Experts of a small language model.
Size: 14 layers, width 128, vocabulary 4283.
Experts: 24 experts in each of 13 layers, 32 ReGLU neurons an expert, a shared expert of 64 neurons.
Below are experts of layer 8 (counted from 0) of a mixture-of-experts language model. Rows are named router (the router's row for the expert), gate (a neuron's input weights, with its number), up (a neuron's input weights, with its number) and show model dimensions 64-127. Each number is 200 + 20 x the weight over its row's rms, rounded and kept within 0 to 999.
After each expert's rows: "comes after" lists some tokens at least twice as common just before its tokens as in all text. This comes from a sample of Wikipedia text that the model never trained on. Tokens count by the router's weight.

# expert 4
router,200,212,227,186,178,207,209,191,201,213,193,172,193,195,170,139,237,242,228,232,172,206,207,231,207,200,206,192,188,174,236,181,167,194,187,215,201,197,195,187,222,179,192,234,210,207,202,205,185,186,164,190,202,160,203,208,190,194,168,227,205,191,148,228
gate17,210,177,206,203,177,213,211,184,200,185,218,176,192,186,192,155,202,190,181,198,208,215,190,228,220,162,226,181,183,171,179,209,218,188,169,215,215,224,218,173,201,205,204,217,181,200,212,170,192,216,185,176,211,175,208,198,190,229,207,228,172,205,173,194
up17,183,194,196,215,226,194,214,195,218,217,221,214,170,224,202,220,180,202,192,225,188,224,204,203,173,188,217,185,194,223,176,192,218,189,188,202,237,208,195,181,177,199,207,187,172,194,250,188,180,196,182,191,222,234,188,200,176,244,253,202,198,227,248,176
gate18,243,213,194,201,180,193,187,195,224,227,203,187,214,189,209,197,201,209,216,223,178,190,189,218,204,239,187,219,176,205,172,219,212,180,220,169,188,217,180,173,189,154,214,207,193,193,184,176,198,203,171,153,218,159,193,202,218,201,214,213,215,190,171,176
up18,160,206,158,254,186,170,212,214,162,207,198,215,192,166,177,230,168,180,171,200,197,214,204,210,182,181,208,206,204,211,208,214,196,220,182,224,191,173,244,191,186,212,247,172,187,218,224,205,185,194,215,228,193,230,221,219,191,207,186,193,170,211,194,206
gate19,206,205,203,204,204,187,219,210,192,197,199,213,165,170,161,184,226,160,180,213,167,187,210,181,223,241,218,151,216,194,216,175,202,182,193,188,215,217,205,200,204,181,199,182,179,232,219,188,183,178,227,178,201,210,196,219,209,204,147,184,216,221,188,194
up19,194,181,195,233,173,215,165,197,202,182,203,238,181,176,204,216,194,211,199,181,202,214,192,210,185,209,152,218,226,207,210,192,196,207,164,210,214,187,194,190,183,197,247,194,197,196,218,201,189,194,173,218,181,186,222,202,173,226,224,204,169,216,163,171
gate20,174,191,221,206,203,199,190,190,245,200,222,200,235,182,177,176,163,237,206,207,176,212,199,205,238,207,245,211,208,181,183,219,226,193,198,198,203,175,216,255,188,193,190,165,175,212,195,206,219,203,181,198,214,162,214,204,204,210,152,206,212,206,132,183
up20,168,184,211,218,191,203,199,184,203,202,202,206,211,213,190,195,194,205,185,220,190,185,205,179,239,162,206,211,173,179,197,185,193,214,222,248,195,188,176,225,208,181,239,215,186,204,204,230,240,218,215,198,202,182,211,194,197,192,186,211,243,207,183,175
gate21,171,206,207,197,196,195,188,219,191,198,191,197,217,175,176,192,193,245,190,184,181,231,226,203,225,204,215,214,200,157,213,233,196,170,219,201,192,228,188,178,176,179,217,202,194,221,198,180,181,201,189,176,179,160,180,198,204,162,195,174,243,141,182,188
up21,199,203,220,202,201,215,220,213,205,214,188,205,204,189,203,182,217,232,192,161,174,210,155,176,189,205,196,201,204,176,212,207,193,206,224,180,180,204,208,197,208,183,213,191,179,214,191,174,173,196,191,211,187,189,210,179,222,189,223,158,194,151,166,222
gate22,191,179,209,188,200,174,176,219,203,195,202,190,162,235,183,195,199,213,234,162,190,205,201,192,175,220,185,206,202,221,240,181,184,206,242,220,158,185,167,209,219,203,184,190,230,187,193,211,220,203,173,203,216,226,196,211,198,218,236,190,176,162,201,199
up22,205,222,218,212,176,196,221,207,200,216,209,213,208,223,176,161,195,192,214,213,206,198,206,179,183,188,207,187,196,238,210,188,176,158,177,198,249,241,204,215,254,224,197,169,206,189,223,189,241,220,211,196,227,215,169,222,211,209,208,210,167,206,190,225
gate23,230,235,199,183,236,216,222,184,222,175,201,178,232,168,205,192,219,217,217,212,200,201,215,222,184,193,198,193,218,219,190,204,208,195,231,213,204,200,167,234,184,203,210,201,190,223,224,167,176,200,201,197,220,189,203,183,186,186,228,199,183,239,187,172
up23,223,201,191,211,221,195,176,170,227,194,197,210,175,202,192,198,163,204,184,192,176,198,204,207,203,186,207,155,218,198,211,180,187,197,174,197,207,225,201,214,166,167,196,192,196,207,211,190,178,215,224,182,202,290,216,168,194,217,218,213,193,221,213,160
gate24,213,232,183,222,204,192,198,214,219,213,212,230,228,201,179,160,235,170,218,242,192,210,181,214,182,233,192,172,209,225,207,168,216,239,183,190,214,203,179,184,186,235,209,189,203,221,240,198,194,184,178,184,223,216,212,218,192,181,182,229,240,203,183,177
up24,191,169,191,227,201,236,210,198,175,187,177,206,171,209,215,210,209,251,231,186,189,231,164,218,192,170,228,189,248,189,230,210,242,176,179,225,200,231,205,231,217,233,231,209,194,220,198,187,177,195,196,197,211,191,191,221,201,217,199,211,155,210,196,148
comes after: ".", "\n\n", " |", ")", "==", "==="

# expert 9
router,184,184,234,192,185,207,221,191,223,220,180,211,195,205,194,197,204,227,169,177,195,226,215,230,180,192,194,173,176,213,224,245,181,229,196,228,180,197,167,201,194,193,173,232,207,227,184,222,180,191,166,199,238,184,204,199,210,190,167,203,212,197,212,232
gate1,164,191,212,162,211,160,189,187,212,186,188,189,183,235,215,198,218,214,188,168,196,201,186,227,207,234,189,194,178,210,205,186,203,229,211,198,202,192,160,223,178,175,175,227,208,218,162,250,201,175,163,193,187,185,206,187,204,181,196,188,230,228,186,209
up1,228,191,209,219,208,180,203,225,178,210,194,178,211,193,215,265,206,216,187,213,190,194,207,210,223,150,222,174,184,208,223,176,193,228,176,189,181,188,219,229,175,197,178,204,208,155,237,184,210,193,183,195,170,199,186,222,211,230,160,220,219,215,189,209
gate2,153,222,216,203,203,192,230,177,204,195,209,195,165,222,217,221,226,223,227,207,232,209,224,178,235,190,193,170,183,193,196,162,215,222,157,210,216,219,198,225,192,223,202,220,159,173,201,228,194,196,223,198,212,217,195,220,183,192,171,151,221,226,207,211
up2,213,186,179,209,187,211,199,204,219,211,221,197,196,186,169,223,158,238,192,205,189,241,220,231,186,204,219,230,213,204,195,167,190,179,224,186,209,214,207,204,209,188,225,197,194,189,189,176,189,187,181,160,188,183,189,207,194,165,190,209,230,216,213,226
gate3,225,170,176,158,194,212,209,169,196,190,200,143,225,214,183,232,199,234,196,187,213,228,192,194,205,195,190,219,195,241,172,229,193,220,178,156,209,177,211,191,205,227,191,229,214,184,193,174,191,210,160,200,199,227,190,206,155,207,201,211,202,202,208,194
up3,252,195,222,228,181,194,192,196,235,202,183,168,197,177,194,174,236,215,189,190,206,203,244,200,217,190,205,198,216,210,222,206,215,200,193,200,210,206,172,209,215,204,178,183,204,223,233,177,205,186,186,252,226,238,182,197,189,210,208,210,174,188,178,222
gate4,212,188,192,166,184,188,188,171,178,191,178,230,188,242,215,216,157,206,213,207,176,189,216,206,194,225,156,214,217,211,220,221,223,223,183,192,172,189,182,188,207,191,204,215,189,174,220,194,216,177,216,210,231,206,165,194,186,183,173,174,168,197,205,207
up4,210,205,184,197,218,188,205,185,236,196,270,235,184,214,213,187,223,227,147,171,218,205,202,229,211,185,177,191,180,211,224,211,215,179,189,194,224,215,224,182,204,194,180,193,192,232,231,192,199,205,214,218,197,200,218,223,212,163,188,239,173,202,202,192
gate5,219,143,213,171,206,223,189,197,173,194,223,178,244,190,178,180,214,224,242,215,198,223,195,202,186,169,210,216,167,201,212,205,189,190,189,209,187,179,211,216,194,205,188,196,199,219,193,204,233,192,186,207,222,187,157,201,179,175,192,172,211,206,197,202
up5,188,199,171,210,211,225,200,230,189,182,210,198,189,224,198,230,204,199,222,219,183,182,177,209,177,205,186,175,155,194,218,174,209,219,224,186,182,224,173,192,187,238,225,224,169,183,205,179,212,190,218,216,188,167,182,162,204,179,211,175,216,200,179,184
gate6,199,197,225,196,191,200,197,198,242,216,187,168,196,170,178,207,171,212,170,185,232,202,179,219,183,178,168,206,193,163,193,221,206,249,171,213,193,231,197,184,208,189,217,201,188,215,201,188,187,188,182,209,194,186,205,213,220,171,237,200,191,203,226,216
up6,201,193,190,175,192,237,177,178,186,199,199,177,213,218,168,166,192,234,172,195,227,211,201,200,203,219,202,224,184,224,254,232,200,191,190,201,165,191,201,223,202,194,201,223,220,192,213,206,194,200,189,201,232,187,208,182,212,166,185,211,233,186,200,228
gate7,217,167,214,222,186,199,196,225,189,210,159,195,182,205,199,220,212,229,200,184,217,201,169,224,179,177,187,173,190,203,205,232,203,189,176,220,193,169,186,167,215,205,182,203,206,210,173,226,209,180,204,197,220,204,180,223,211,196,197,185,225,205,199,220
up7,212,189,206,195,254,181,233,192,173,207,201,204,193,174,226,204,197,201,214,210,180,203,215,214,206,199,223,186,211,206,214,172,233,197,181,210,204,196,204,170,220,193,190,198,174,223,194,176,173,192,162,205,212,180,183,174,199,214,183,238,202,233,183,199
gate8,230,205,227,188,189,209,199,214,215,177,195,202,184,234,229,194,196,222,179,158,138,237,211,183,197,181,213,184,190,149,206,187,180,195,198,163,204,259,181,200,232,178,181,230,193,207,224,193,199,194,184,221,183,180,186,227,203,205,203,233,180,192,193,180
up8,231,172,200,177,208,162,189,193,189,187,174,199,220,203,190,223,173,181,192,209,210,211,161,221,208,218,215,190,240,214,233,180,196,246,208,190,216,198,202,215,218,219,198,213,207,189,204,171,181,182,179,216,200,143,192,204,177,203,184,180,166,203,201,234
comes after: "2", "1", "9", "A", "8", "S"

# expert 6
router,216,181,211,185,191,219,210,170,201,244,172,205,194,209,245,196,210,223,210,209,177,204,207,186,202,179,219,204,188,208,210,213,184,203,212,179,212,158,157,198,175,213,185,194,194,226,229,238,174,220,214,205,193,178,207,233,223,191,188,213,213,217,180,223
gate1,220,187,204,195,193,214,217,207,187,208,216,208,145,230,251,201,211,199,227,199,195,184,215,208,237,199,178,227,212,207,243,212,204,160,210,227,185,192,170,229,179,201,190,195,189,176,179,227,237,197,223,228,209,171,197,215,200,205,190,234,195,214,212,175
up1,180,226,214,184,192,183,202,216,169,210,177,202,161,225,205,192,220,142,201,179,207,199,175,172,199,220,190,160,235,224,210,192,210,199,180,203,217,194,187,191,206,187,198,180,184,190,185,191,213,238,195,196,200,209,209,206,197,250,200,211,209,197,221,186
gate2,195,176,195,218,165,222,208,145,243,159,203,189,188,223,214,169,173,219,215,168,176,194,227,205,206,203,206,196,178,205,221,177,223,198,196,222,199,186,207,226,188,203,223,160,194,224,212,188,188,211,189,185,189,223,200,196,216,206,191,201,207,223,208,184
up2,207,215,214,184,207,182,187,205,173,207,230,238,203,173,205,192,207,185,180,243,159,241,182,198,204,203,148,203,219,165,157,175,221,208,224,218,171,206,174,192,182,194,219,206,193,215,192,197,153,199,203,186,205,230,207,169,218,196,210,237,191,214,252,181
gate3,218,165,246,178,173,236,193,181,171,160,194,195,160,193,211,194,198,233,220,191,168,214,184,228,185,164,202,167,183,193,185,206,187,232,213,222,193,175,173,173,168,210,198,189,201,205,191,195,191,195,192,188,201,228,183,213,181,226,190,197,223,199,195,214
up3,218,180,203,201,172,205,207,194,169,212,173,201,187,214,200,203,187,205,195,198,209,195,207,178,192,216,196,183,201,166,212,197,217,186,157,170,174,215,196,246,180,201,212,205,184,213,217,235,196,201,212,177,182,235,173,221,222,180,226,226,221,214,154,192
gate4,204,210,195,263,170,237,200,207,247,186,219,184,201,216,236,231,241,235,211,209,171,237,191,193,183,209,211,205,193,200,186,179,189,198,163,191,185,188,221,196,167,203,218,194,198,207,181,180,222,203,234,210,229,195,178,194,172,189,207,198,216,200,166,207
up4,207,208,164,223,231,174,213,215,149,207,191,213,203,201,159,229,187,193,211,232,215,217,255,193,209,198,188,197,157,214,191,218,201,202,198,196,186,221,183,188,219,211,184,208,212,202,213,173,201,239,236,176,256,212,192,205,183,208,221,215,189,180,190,214
gate5,196,157,195,201,210,232,206,168,173,184,204,193,189,227,208,178,204,220,190,185,191,220,212,240,196,177,160,207,189,207,184,205,204,217,214,191,217,185,203,204,185,188,234,181,231,211,179,184,205,176,213,189,169,193,209,164,192,204,189,229,207,185,177,177
up5,212,174,185,254,209,187,230,224,204,210,181,157,247,189,190,173,212,194,253,206,199,205,202,229,211,193,195,193,200,205,211,174,218,209,216,191,157,183,172,189,185,212,185,209,166,205,217,242,205,212,207,178,209,189,200,205,224,222,217,215,178,195,160,157
gate6,197,195,178,175,207,228,211,209,194,210,180,183,193,204,158,169,190,231,198,220,202,164,186,211,185,187,192,215,209,223,204,224,222,234,218,197,183,179,177,180,187,192,201,203,183,212,217,190,226,190,215,192,188,162,208,205,198,166,202,178,242,192,214,131
up6,201,187,170,173,199,212,165,204,230,220,198,191,216,197,230,202,190,226,212,219,211,182,169,197,212,188,210,204,211,210,192,174,207,205,224,197,196,204,233,208,214,209,225,208,185,201,177,217,166,204,175,210,190,235,211,208,198,217,183,181,202,195,225,228
gate7,219,220,174,191,225,187,190,194,228,178,165,190,165,222,229,191,193,223,238,203,210,201,236,202,206,186,175,181,179,174,235,188,210,185,195,208,222,191,203,221,191,198,191,189,208,200,200,201,234,204,211,183,181,151,224,210,203,175,197,199,180,181,209,240
up7,187,224,178,180,218,175,189,190,185,210,179,212,199,211,176,209,189,201,153,202,232,175,205,203,194,195,202,209,227,193,169,171,224,226,237,204,202,185,198,191,173,178,165,233,197,199,181,201,220,203,220,207,202,208,194,186,212,192,169,195,196,166,202,216
gate8,183,203,223,191,208,207,197,196,196,186,183,203,188,211,179,199,218,197,166,188,185,214,183,181,186,180,202,215,196,171,225,223,223,173,225,194,203,202,193,184,229,204,218,225,164,218,162,215,201,219,206,198,212,172,179,222,215,172,212,199,172,212,182,193
up8,213,174,205,228,188,184,197,220,212,193,171,223,213,206,218,222,203,195,179,203,167,182,225,182,197,172,232,182,169,193,183,173,185,214,173,177,211,204,186,198,212,200,224,197,178,173,213,226,220,203,209,209,174,167,200,227,205,186,215,221,133,185,148,224
comes after: "\n", " |", "|", ",", " by", ":"

# expert 18
router,222,215,198,180,184,182,199,176,207,241,216,236,194,192,209,203,241,203,179,174,154,201,161,230,206,197,197,203,192,195,227,219,191,205,167,193,206,188,185,198,207,194,210,189,221,218,235,214,191,209,181,220,179,188,230,205,208,190,205,204,198,199,152,221
gate17,194,179,196,213,200,181,218,204,238,210,237,194,186,188,217,186,223,200,211,160,168,198,182,180,212,204,221,177,209,236,213,208,179,217,172,193,178,232,197,223,212,184,210,227,206,201,228,210,139,190,195,193,203,173,185,178,183,203,209,189,160,232,198,190
up17,207,166,216,201,197,215,163,216,208,207,213,230,209,208,185,203,196,195,210,240,256,224,221,180,196,180,208,237,203,203,157,203,223,200,217,198,213,189,226,177,209,218,208,179,183,210,197,185,203,202,198,211,198,232,195,184,210,169,191,206,213,173,223,200
gate18,177,178,186,189,177,202,209,213,192,204,221,224,186,187,222,210,202,191,185,190,178,230,170,184,170,203,209,165,220,209,228,189,206,192,192,234,180,183,180,214,207,190,206,181,164,213,238,208,190,183,206,208,261,200,182,198,186,222,214,200,169,205,202,207
up18,181,211,188,200,177,213,187,204,212,167,197,223,162,218,187,174,240,232,202,212,170,194,192,219,207,210,225,196,188,171,221,175,176,181,212,185,220,192,180,201,182,197,196,183,186,212,220,221,231,188,196,213,154,182,174,187,199,199,190,188,212,183,207,160
gate19,178,205,180,198,204,211,218,200,194,207,236,194,204,247,182,202,203,172,178,237,179,217,197,217,202,211,229,215,189,224,160,176,196,236,170,213,237,208,211,207,219,214,149,194,220,235,249,190,203,205,222,228,228,202,221,211,198,201,193,219,199,197,174,199
up19,210,186,183,180,205,201,202,220,184,240,198,209,224,201,225,206,205,180,171,215,159,193,191,189,168,198,214,207,171,203,158,185,166,230,191,179,192,203,185,226,207,195,194,189,216,221,182,191,224,184,201,232,178,185,252,207,210,196,182,147,177,183,197,213
gate20,199,203,196,183,204,186,238,192,218,208,191,155,192,215,223,196,221,203,206,188,161,179,194,226,199,191,209,222,198,184,198,245,199,248,191,182,211,194,186,162,243,171,193,205,194,207,229,222,194,204,189,176,187,188,233,190,180,211,187,221,215,220,230,207
up20,200,175,183,154,208,162,212,200,221,221,197,154,199,241,196,204,230,210,203,196,184,198,194,187,194,204,199,197,176,184,205,226,221,250,192,199,196,194,203,172,206,174,199,176,209,205,221,238,188,210,175,134,210,221,227,157,195,192,193,201,228,208,231,184
gate21,199,198,199,177,200,170,198,208,211,211,165,211,223,182,183,179,200,201,187,207,206,206,190,235,232,158,230,225,163,213,243,212,151,192,174,180,207,202,171,188,184,168,178,199,208,209,260,194,183,225,186,223,174,197,206,204,206,188,201,181,209,190,193,199
up21,215,224,177,180,164,205,198,170,195,214,187,202,225,200,199,170,197,227,168,190,219,184,198,199,188,216,193,207,176,188,198,171,154,152,184,156,201,220,147,219,197,172,218,227,208,156,181,209,198,186,208,213,208,205,203,219,202,195,214,190,188,218,171,190
gate22,225,219,198,196,200,200,187,199,181,183,186,232,212,193,195,223,196,209,189,205,193,207,202,217,225,209,188,193,193,216,197,211,187,208,191,180,212,200,184,224,202,216,188,217,234,203,217,225,173,222,196,203,202,174,224,185,203,176,223,237,183,209,146,166
up22,209,202,187,209,195,170,191,220,212,204,204,190,194,165,182,185,191,200,217,245,251,227,198,198,199,198,174,168,236,193,193,210,195,189,175,192,239,201,146,202,236,197,188,203,196,185,193,194,200,221,202,175,203,208,206,188,216,198,201,232,203,204,217,233
gate23,191,181,197,183,191,202,210,231,162,213,208,191,181,193,191,199,214,185,174,250,221,201,214,210,213,188,225,212,187,200,178,183,184,212,191,185,188,210,207,218,196,168,158,198,257,221,198,182,202,188,211,196,204,194,211,192,208,205,222,189,197,146,162,194
up23,158,200,202,202,176,176,205,156,225,224,193,172,212,198,200,219,189,185,208,217,226,193,235,169,217,177,192,209,212,218,183,197,225,192,153,240,210,199,196,212,202,177,183,182,186,178,197,184,219,187,180,202,191,189,206,203,202,212,192,178,207,228,214,189
gate24,223,198,213,177,195,178,220,211,177,185,203,219,198,182,196,206,239,226,211,175,230,185,244,199,225,202,192,199,204,223,215,211,183,191,206,159,217,181,196,214,225,149,185,197,203,177,202,208,191,167,189,173,202,190,203,184,201,212,151,195,209,165,175,195
up24,177,219,212,225,243,201,179,191,224,166,196,187,193,198,198,152,196,211,193,205,159,225,176,196,200,178,208,194,192,189,206,175,201,228,201,238,157,223,193,209,184,214,191,222,199,208,183,170,201,216,219,172,229,203,234,189,200,186,226,202,183,214,241,192
comes after: "\n", "| ", " |", " | ", ", ", " in "

# expert 1
router,198,188,195,202,198,214,208,205,203,244,208,209,196,201,202,142,210,199,199,198,204,213,191,217,204,198,232,189,194,197,215,181,193,188,211,210,221,227,191,188,192,193,213,212,244,270,235,243,162,182,150,195,211,171,210,197,222,188,205,181,216,210,192,217
gate17,204,215,238,180,169,206,192,206,217,190,188,200,201,214,206,164,220,231,204,211,195,204,203,201,195,163,185,173,183,198,175,189,186,188,215,194,224,187,187,173,178,209,198,207,219,217,179,237,203,158,213,188,198,168,199,227,187,227,218,200,210,199,171,151
up17,189,190,192,213,169,239,206,178,207,187,192,215,230,183,227,216,205,188,170,236,198,195,158,204,235,209,186,239,195,199,191,220,192,213,173,210,194,183,175,215,233,211,171,170,173,205,217,189,213,179,212,244,202,185,198,227,206,228,201,168,199,201,223,185
gate18,227,179,186,173,183,210,185,200,187,239,188,186,220,227,216,185,189,210,217,203,220,193,204,237,207,179,217,225,196,231,225,183,216,181,201,212,207,202,198,181,173,184,229,196,202,192,226,210,180,186,190,204,216,172,203,192,180,197,226,224,230,221,201,161
up18,227,198,191,186,210,209,201,197,225,167,208,205,174,192,212,194,237,217,194,194,218,203,200,181,196,228,206,185,177,240,176,207,209,207,212,188,212,214,199,210,208,193,219,227,189,207,212,219,224,161,167,216,210,192,224,217,210,189,192,200,194,166,193,187
gate19,213,195,192,194,207,207,189,225,236,172,209,199,184,198,222,201,205,225,223,172,193,216,199,227,211,200,212,152,201,204,211,236,191,215,197,203,263,220,159,180,208,214,213,237,213,204,231,206,188,189,186,211,190,177,209,219,216,216,214,164,157,224,193,197
up19,200,181,220,184,224,255,186,202,197,217,172,191,213,240,208,200,176,184,196,201,197,159,156,196,221,187,189,203,190,181,170,241,168,179,175,187,197,181,232,227,218,167,219,227,208,192,212,176,180,169,211,177,150,218,208,212,188,196,154,185,189,204,207,165
gate20,217,195,204,182,194,243,202,206,225,205,191,176,213,212,220,226,196,206,175,191,193,206,204,230,209,216,185,195,193,210,221,221,201,181,213,146,191,181,214,234,206,206,230,225,185,201,217,192,202,223,186,208,180,170,173,193,188,207,186,241,181,254,187,188
up20,225,200,159,198,201,187,200,208,186,232,171,186,197,161,223,210,208,183,199,184,205,222,163,172,170,213,197,205,198,216,204,203,185,229,217,173,181,179,178,225,208,223,192,235,202,158,171,185,210,194,202,266,207,178,208,191,205,190,185,198,193,209,241,192
gate21,201,204,175,160,239,192,225,188,204,212,223,193,221,200,193,220,188,174,203,204,191,225,189,203,215,204,221,211,180,175,187,200,203,238,214,184,168,193,224,218,183,167,227,253,212,211,209,182,186,230,192,208,187,175,185,205,214,196,200,208,215,210,189,231
up21,209,165,154,207,173,209,207,215,191,189,202,220,210,172,213,189,184,213,202,201,158,175,170,225,195,219,214,172,199,171,184,198,163,156,212,195,174,186,196,231,202,205,212,218,175,205,177,217,182,206,200,192,214,226,202,233,197,214,209,241,205,217,194,241
gate22,212,188,227,171,199,215,204,198,219,234,207,189,195,205,187,188,201,231,206,223,190,187,196,187,210,217,212,209,188,228,182,174,201,170,201,153,127,199,192,191,221,163,190,180,221,199,188,225,178,215,171,168,179,210,189,218,216,208,206,239,203,206,159,210
up22,225,212,182,181,176,192,196,193,181,235,214,202,216,182,198,196,176,160,232,222,166,177,212,199,240,191,194,228,204,211,200,227,184,204,191,200,217,164,207,232,205,211,171,232,218,186,197,191,227,227,220,213,208,171,202,183,208,250,189,193,191,214,233,199
gate23,196,192,221,198,189,248,229,214,187,189,182,178,222,183,188,198,198,207,203,177,236,194,191,188,196,206,198,186,185,173,175,190,194,200,220,225,196,179,164,238,162,199,201,210,195,208,165,200,210,184,232,209,180,165,202,241,215,224,184,188,215,206,193,211
up23,207,225,198,169,149,215,211,185,183,185,176,217,221,172,176,214,216,195,188,209,201,216,182,212,194,211,204,233,215,169,224,203,168,218,192,181,195,190,204,219,209,209,214,206,199,210,204,175,174,252,182,210,198,150,191,234,225,238,232,221,191,227,240,180
gate24,188,164,198,235,208,174,198,212,208,218,218,211,195,187,198,187,211,188,221,214,205,181,195,214,196,241,190,182,211,173,205,212,172,202,198,202,176,215,187,164,187,231,187,195,199,198,190,197,219,212,201,187,199,166,189,202,217,197,209,215,176,224,187,269
up24,180,196,185,165,208,174,194,191,193,187,200,179,243,202,194,211,235,225,191,218,197,207,189,222,216,193,213,221,214,254,206,173,216,177,199,171,204,184,210,193,234,210,190,214,188,212,212,200,184,192,190,210,219,217,184,191,182,226,204,191,207,185,201,155
comes after: " | ", "1", " ", "2", ", ", "0"

# expert 2
router,205,219,205,220,193,185,194,201,189,218,210,196,197,209,235,176,216,212,213,184,199,227,220,235,227,210,201,187,198,180,213,201,183,174,212,188,217,213,189,194,187,203,235,215,214,214,222,204,155,183,189,204,186,169,212,213,221,206,184,220,199,202,188,226
gate17,213,239,188,190,219,180,210,222,173,185,202,202,226,183,190,172,214,219,168,199,230,194,218,207,231,253,209,157,188,212,211,179,195,225,238,184,181,201,187,183,169,189,209,227,239,237,195,212,152,164,169,191,220,205,204,172,212,187,198,185,242,220,236,203
up17,217,195,212,198,179,183,235,201,196,168,212,213,204,185,179,206,209,172,193,189,232,196,184,218,163,176,211,215,194,192,150,200,213,221,214,157,180,189,215,195,201,212,202,222,222,184,189,225,220,186,178,218,186,166,178,190,188,216,176,211,224,200,205,174
gate18,187,193,173,186,183,211,249,206,210,222,161,197,193,186,238,215,200,184,174,175,175,231,201,219,236,181,184,205,211,227,169,182,191,197,213,195,228,191,211,233,224,214,211,266,178,195,202,203,204,193,193,222,187,205,212,192,211,207,172,222,166,183,208,187
up18,217,204,184,167,191,215,231,215,232,188,194,210,192,219,242,201,217,193,164,192,161,218,222,192,231,198,200,201,212,236,171,201,203,215,200,215,219,183,188,185,216,146,194,215,235,227,227,238,209,173,198,179,196,157,235,209,188,203,198,222,178,197,210,176
gate19,178,196,191,198,211,214,187,196,179,201,209,191,203,177,207,218,193,197,203,241,199,205,216,216,219,167,227,208,200,184,209,190,170,243,197,198,222,188,221,205,206,169,187,198,185,196,220,161,199,219,212,186,191,226,183,201,225,226,202,190,165,168,210,225
up19,199,221,219,159,222,221,226,182,213,225,152,180,220,202,144,217,186,204,176,196,187,177,174,227,214,211,207,194,193,191,175,200,201,192,227,216,178,214,205,205,204,214,162,174,190,206,183,228,200,195,220,200,210,233,202,232,188,215,191,216,201,190,172,213
gate20,172,212,199,207,207,204,205,203,219,174,185,184,229,178,180,184,189,214,206,202,176,218,175,190,242,199,220,200,175,193,200,221,186,219,174,206,205,218,211,196,175,218,227,189,242,250,189,178,202,211,152,185,222,191,189,195,208,179,204,200,167,205,191,224
up20,193,194,224,198,211,228,205,208,177,183,209,190,183,208,213,199,205,219,201,204,195,201,220,245,218,212,218,201,200,180,185,169,174,226,217,188,207,221,185,228,177,202,211,170,196,219,187,197,196,211,164,200,230,210,217,179,195,153,234,188,159,176,196,218
gate21,192,187,182,192,175,201,194,202,246,173,210,190,225,225,207,215,228,216,188,247,196,220,203,210,184,173,171,204,221,253,144,216,218,183,210,169,184,197,206,200,220,182,227,231,246,222,211,203,193,180,196,215,206,211,207,210,216,183,190,208,238,206,179,179
up21,207,177,162,206,208,174,178,231,215,193,221,206,205,205,195,212,217,204,215,184,211,198,198,223,226,197,157,184,206,186,199,217,183,218,195,194,199,208,199,204,198,238,231,181,187,226,239,242,202,194,177,206,214,178,172,154,166,192,224,166,169,193,183,202
gate22,230,233,164,157,209,172,195,187,157,233,215,206,190,236,215,200,206,188,200,184,219,184,186,200,192,230,213,238,186,211,217,211,195,203,200,192,188,204,210,172,193,158,232,204,222,211,201,198,201,183,215,210,164,186,219,195,207,212,208,222,254,233,212,185
up22,183,201,205,181,170,194,204,203,199,209,213,180,228,233,208,176,183,236,189,182,182,206,160,199,216,229,195,196,199,227,168,219,190,235,212,203,197,211,189,186,192,184,212,205,184,194,194,204,197,187,175,227,219,215,214,208,172,180,182,238,196,227,200,167
gate23,184,212,194,237,216,200,180,213,224,204,238,220,189,178,203,234,189,226,222,224,199,211,207,156,197,180,197,198,198,171,162,199,220,196,190,207,183,169,191,205,198,144,208,185,153,193,193,211,211,171,211,196,196,180,178,241,202,182,203,217,211,199,216,183
up23,193,220,203,188,163,272,200,211,202,224,176,219,188,180,168,191,228,204,201,209,221,185,238,181,216,197,190,201,179,204,184,214,228,209,235,190,197,180,188,184,155,204,194,181,196,208,210,228,199,194,212,209,169,189,204,222,209,206,200,233,204,207,196,184
gate24,161,228,185,243,183,204,200,203,186,208,202,224,209,204,152,184,195,248,182,185,195,185,226,201,182,194,187,190,205,192,250,190,186,208,212,194,200,216,216,188,200,186,210,190,213,211,231,206,206,191,210,215,220,183,180,228,187,225,200,205,197,207,208,190
up24,201,195,187,211,208,201,226,211,223,201,212,195,206,180,206,148,200,221,192,171,199,212,204,176,225,194,228,196,233,180,206,203,187,175,213,186,188,201,175,231,171,200,160,212,196,191,192,221,177,210,189,220,190,217,195,169,169,214,205,228,262,176,192,183
comes after: " | ", "–", "0", ".", "1", "3"